From a checkpoint of a small mixture-of-experts model trained on Wikipedia: vocabulary 8192.
Below are experts of layer 9 (counted from 0) of a mixture-of-experts language model. Rows are named down (a neuron's output weights, with its number) and show model dimensions 256-319. Each number is 200 + 40 x the weight over its row's rms, rounded and kept within 0 to 999.
Before each expert's rows: a language model's description of what the expert responds to. This comes from a sample of Wikipedia text that the model never trained on.

# expert 10
Description: Nationalities, roles, plurals
down0,181,153,261,214,197,238,197,259,161,187,189,167,197,233,219,142,196,122,177,236,129,237,235,169,230,173,184,237,207,175,217,131,244,229,220,152,137,123,187,170,88,160,155,164,174,154,213,209,223,270,216,159,171,220,239,136,121,169,164,238,202,218,159,240
down1,228,231,215,218,182,223,144,187,178,202,176,134,249,251,264,208,202,230,174,183,90,188,205,202,156,187,219,124,137,188,192,165,199,213,212,194,130,120,230,131,236,150,218,157,197,212,240,198,173,190,241,111,194,164,179,209,163,191,213,165,208,192,104,223
down2,180,254,178,127,206,183,173,178,245,185,191,207,182,210,203,169,211,244,220,193,156,225,216,174,171,243,160,245,251,194,227,183,170,184,114,133,243,133,179,169,201,205,233,205,291,249,163,250,183,148,213,187,223,214,192,204,205,120,262,214,248,124,186,207

# expert 0
Description: Capitalized name-part words
down0,190,148,225,256,210,171,192,188,172,194,198,192,187,198,210,222,169,170,169,188,100,166,172,153,142,240,225,206,220,283,183,215,185,157,217,172,162,254,232,195,215,203,208,259,153,240,250,188,213,255,195,198,175,246,163,163,186,261,227,256,151,232,213,216
down1,161,194,126,216,191,183,182,208,208,124,233,306,138,101,183,243,206,208,236,154,254,256,161,168,173,178,148,255,181,208,217,157,252,157,250,188,236,182,207,201,183,231,159,159,179,152,187,179,142,148,237,250,204,160,224,229,204,236,181,195,190,291,229,235
down2,258,184,143,186,255,166,180,180,181,160,202,198,152,212,203,192,225,269,184,184,111,245,164,186,189,200,172,217,204,239,267,144,237,198,259,230,313,181,249,165,168,197,186,174,252,238,239,114,202,234,190,184,294,211,186,202,279,246,224,223,224,248,234,224

# expert 29
Description: Word-initial capital pieces
down0,226,169,201,233,178,268,240,235,234,232,183,164,204,152,173,281,164,224,122,180,172,180,205,266,222,196,231,258,184,212,195,263,251,216,213,162,115,194,163,248,186,215,189,199,235,205,156,234,194,171,213,187,158,172,199,197,160,198,222,281,203,235,287,232
down1,218,241,132,207,190,200,137,190,238,180,175,187,172,187,184,225,216,206,175,216,234,180,155,156,224,185,186,174,222,259,240,227,250,232,187,196,266,258,202,215,283,179,218,190,127,193,249,232,224,226,233,206,235,201,117,226,242,197,210,143,240,202,339,202
down2,187,220,144,214,223,177,150,214,152,181,194,271,228,152,199,284,253,210,181,229,213,243,199,268,255,201,157,189,156,225,236,216,230,194,252,149,140,109,248,218,176,226,167,172,184,244,244,110,189,221,232,234,138,141,276,158,236,243,190,203,196,173,143,163

# expert 19
Description: Subject pronouns and nouns
down0,306,233,201,181,212,251,175,214,209,194,281,134,170,209,233,202,269,294,230,149,203,152,161,161,242,228,188,108,197,175,164,189,236,215,189,106,146,222,174,203,195,151,164,184,182,140,252,197,228,213,192,238,166,202,270,170,198,247,227,178,149,178,170,186
down1,218,226,247,179,276,151,216,223,246,175,224,152,209,249,186,194,164,202,172,189,268,166,129,200,163,198,170,170,236,207,156,175,219,233,199,224,180,285,169,181,203,228,212,225,169,208,187,184,300,209,238,263,185,93,145,175,199,260,276,206,221,147,159,166
down2,195,232,215,170,193,236,163,200,192,255,174,255,230,270,192,186,183,217,194,149,146,226,258,232,272,215,219,157,256,249,176,212,221,228,258,216,242,159,216,207,200,211,164,200,142,221,238,216,176,188,217,237,212,241,222,213,183,196,200,182,191,282,149,188

# expert 3
Description: Table cell separators
down0,244,227,197,204,168,128,223,191,160,255,151,182,144,159,259,195,128,233,150,250,216,192,268,252,180,218,209,202,218,181,157,262,153,231,147,210,249,190,163,179,211,209,193,203,225,228,122,284,187,178,256,237,175,188,199,185,178,226,198,139,173,171,228,166
down1,251,144,175,192,194,218,254,212,239,243,202,125,222,256,139,192,214,179,218,206,107,255,232,196,157,227,217,194,200,152,261,227,165,200,267,197,153,193,188,172,167,214,221,231,233,223,221,121,213,159,203,220,262,241,215,166,166,206,120,219,182,207,121,273
down2,313,193,271,225,173,136,182,174,233,126,140,164,243,164,244,217,235,131,295,224,208,260,226,243,231,185,197,243,182,234,215,135,187,233,238,209,247,134,217,250,121,205,107,209,219,172,275,210,150,137,122,143,140,226,242,254,260,225,183,177,178,179,234,225

# expert 16
Description: Name-initial fragments
down0,244,106,251,184,190,232,206,180,214,279,134,159,194,302,203,198,211,196,156,239,250,166,236,231,258,222,241,161,190,149,209,196,159,216,188,227,184,206,174,248,121,258,228,157,151,192,237,141,96,188,267,218,219,106,270,150,113,193,174,186,221,228,131,208
down1,287,174,168,119,161,206,201,246,242,200,163,184,211,245,188,186,254,194,194,199,164,152,208,195,172,163,222,201,205,201,160,267,209,145,184,246,196,176,197,200,179,172,244,207,270,115,222,232,267,201,129,240,230,255,167,246,256,231,243,151,253,212,204,234
down2,169,222,201,171,223,173,186,262,80,159,199,193,210,237,186,192,210,198,221,244,220,188,210,219,164,128,204,106,178,136,119,155,176,167,193,159,158,224,211,227,195,173,229,187,215,171,147,164,237,127,268,262,225,235,229,231,222,187,166,233,224,148,148,235

# expert 15
Description: Sentence ends, articles, relatives
down0,175,192,150,179,192,223,181,138,286,243,124,201,152,171,216,140,212,222,248,262,260,168,212,255,223,119,125,278,180,205,200,168,169,223,122,215,142,189,199,195,270,293,223,235,216,201,200,282,224,206,257,182,208,177,155,245,193,195,181,191,214,162,220,203
down1,174,200,163,224,286,201,125,198,172,234,251,224,207,173,255,190,137,163,170,207,272,177,223,191,157,225,151,243,187,157,196,179,212,201,222,209,198,206,149,255,112,247,143,210,207,187,158,128,167,221,254,135,197,214,185,128,178,204,201,228,227,226,196,278
down2,193,223,156,216,248,171,259,225,162,245,181,189,185,172,166,218,143,228,166,105,282,222,219,259,163,182,200,203,141,215,166,194,193,213,211,150,195,314,196,168,289,208,240,179,165,182,149,267,270,202,191,162,174,214,237,161,261,191,214,220,202,178,244,213

# expert 21
Description: Line breaks and markup
down0,202,227,208,220,243,193,186,235,155,223,197,195,196,185,172,190,192,261,130,235,115,247,221,120,246,196,212,257,239,202,173,172,261,149,166,192,215,144,164,201,157,258,267,247,197,287,139,227,204,114,297,177,128,229,264,217,177,216,175,196,167,157,230,259
down1,170,135,287,112,156,195,185,251,200,168,237,235,202,244,222,191,226,101,118,308,107,217,170,208,155,278,181,192,254,171,190,177,218,185,216,166,172,284,228,241,230,199,232,222,212,188,163,197,173,182,203,172,210,166,219,187,144,192,216,243,189,147,194,226
down2,203,232,241,235,214,219,269,158,206,188,176,183,222,247,188,123,126,215,176,232,0,200,232,215,250,129,176,196,171,189,256,190,208,212,244,262,213,134,232,180,255,222,229,234,212,158,203,196,215,198,167,219,192,212,195,195,207,217,190,251,258,184,216,209

# expert 2
Description: Name-initial capitals, table spaces
down22,203,229,202,164,245,193,209,156,192,104,188,230,210,239,288,173,138,233,195,220,166,211,176,162,221,242,153,108,181,272,232,184,180,144,237,138,138,108,166,182,268,259,196,123,221,212,170,186,272,255,143,143,210,182,257,161,101,236,226,256,188,221,203,273
down23,232,109,145,147,234,207,159,158,204,168,196,113,200,186,135,192,203,286,203,239,204,196,197,150,217,281,182,286,234,233,245,146,204,138,235,190,242,169,221,174,232,174,216,206,123,151,233,164,267,146,171,193,204,186,231,148,97,155,245,265,212,265,123,214
down24,308,226,187,188,135,260,204,220,151,246,201,166,225,188,224,253,298,201,171,220,265,219,183,192,210,166,250,180,145,215,224,188,255,206,232,147,306,199,241,242,223,185,159,216,190,191,240,244,157,221,170,235,153,225,214,193,211,271,209,228,165,242,170,160

# expert 25
Description: Modal verbs
down0,168,242,226,207,197,233,190,184,144,170,246,163,180,151,210,129,184,208,217,178,60,239,181,239,200,179,149,222,151,234,137,197,212,233,231,117,140,162,257,133,237,239,265,243,206,280,175,191,198,157,219,189,189,189,228,241,203,183,162,236,232,197,150,160
down1,202,207,209,136,179,162,220,145,187,143,135,266,200,247,218,209,232,178,239,219,175,132,255,258,189,213,283,254,154,119,223,234,216,210,220,230,215,199,154,241,163,242,83,183,213,208,176,191,225,260,180,290,139,216,185,176,218,220,209,282,181,270,198,192
down2,201,206,203,99,148,164,220,258,167,161,255,202,214,135,138,172,157,199,184,222,185,227,264,218,142,168,228,211,267,217,227,167,192,187,182,203,219,167,143,179,106,238,302,183,182,223,183,252,214,167,195,206,221,162,169,154,291,222,202,135,170,143,130,244

# expert 13
Description: Spaces and prefixes
down22,217,212,156,241,249,166,191,163,266,222,208,108,164,261,158,234,179,118,225,188,388,149,247,198,221,221,142,215,232,243,217,283,162,191,149,181,147,155,202,221,191,145,197,195,215,167,230,178,245,230,264,187,147,171,204,196,236,224,138,177,188,250,256,268
down23,134,213,158,174,179,241,207,189,203,185,230,190,240,154,229,132,173,190,166,212,130,237,243,187,137,138,151,190,226,277,205,188,150,189,164,243,211,194,269,173,179,153,125,182,102,136,245,206,147,260,114,149,253,141,234,131,254,237,207,208,164,169,206,250
down24,172,156,180,268,173,136,240,210,190,264,93,240,173,166,259,186,163,254,127,188,263,216,210,131,230,218,134,195,185,190,259,264,256,234,224,227,219,173,228,193,134,169,185,163,259,138,130,208,256,254,205,186,222,165,211,217,182,209,208,224,205,212,144,158

# expert 5
Description: Field separators and colons
down0,188,176,260,278,192,197,225,153,197,144,138,226,207,241,159,178,215,248,248,151,369,390,144,213,221,178,188,157,194,209,274,151,214,190,242,221,237,194,203,211,222,166,198,209,95,220,186,228,204,172,224,185,178,176,206,191,252,255,182,207,194,172,260,201
down1,203,205,161,171,197,223,259,207,183,163,251,219,183,146,200,130,209,228,166,186,290,249,184,228,159,152,194,236,147,72,160,152,189,195,174,134,195,253,273,140,233,186,212,275,168,202,238,235,148,215,188,222,242,208,177,195,192,140,150,160,224,231,240,219
down2,233,227,153,270,202,169,205,184,174,213,131,178,145,142,141,159,214,230,152,180,53,236,194,174,202,210,176,161,162,156,122,261,224,164,178,151,129,235,218,175,169,209,238,114,189,138,87,239,189,227,233,206,173,188,257,212,193,230,185,200,192,158,182,248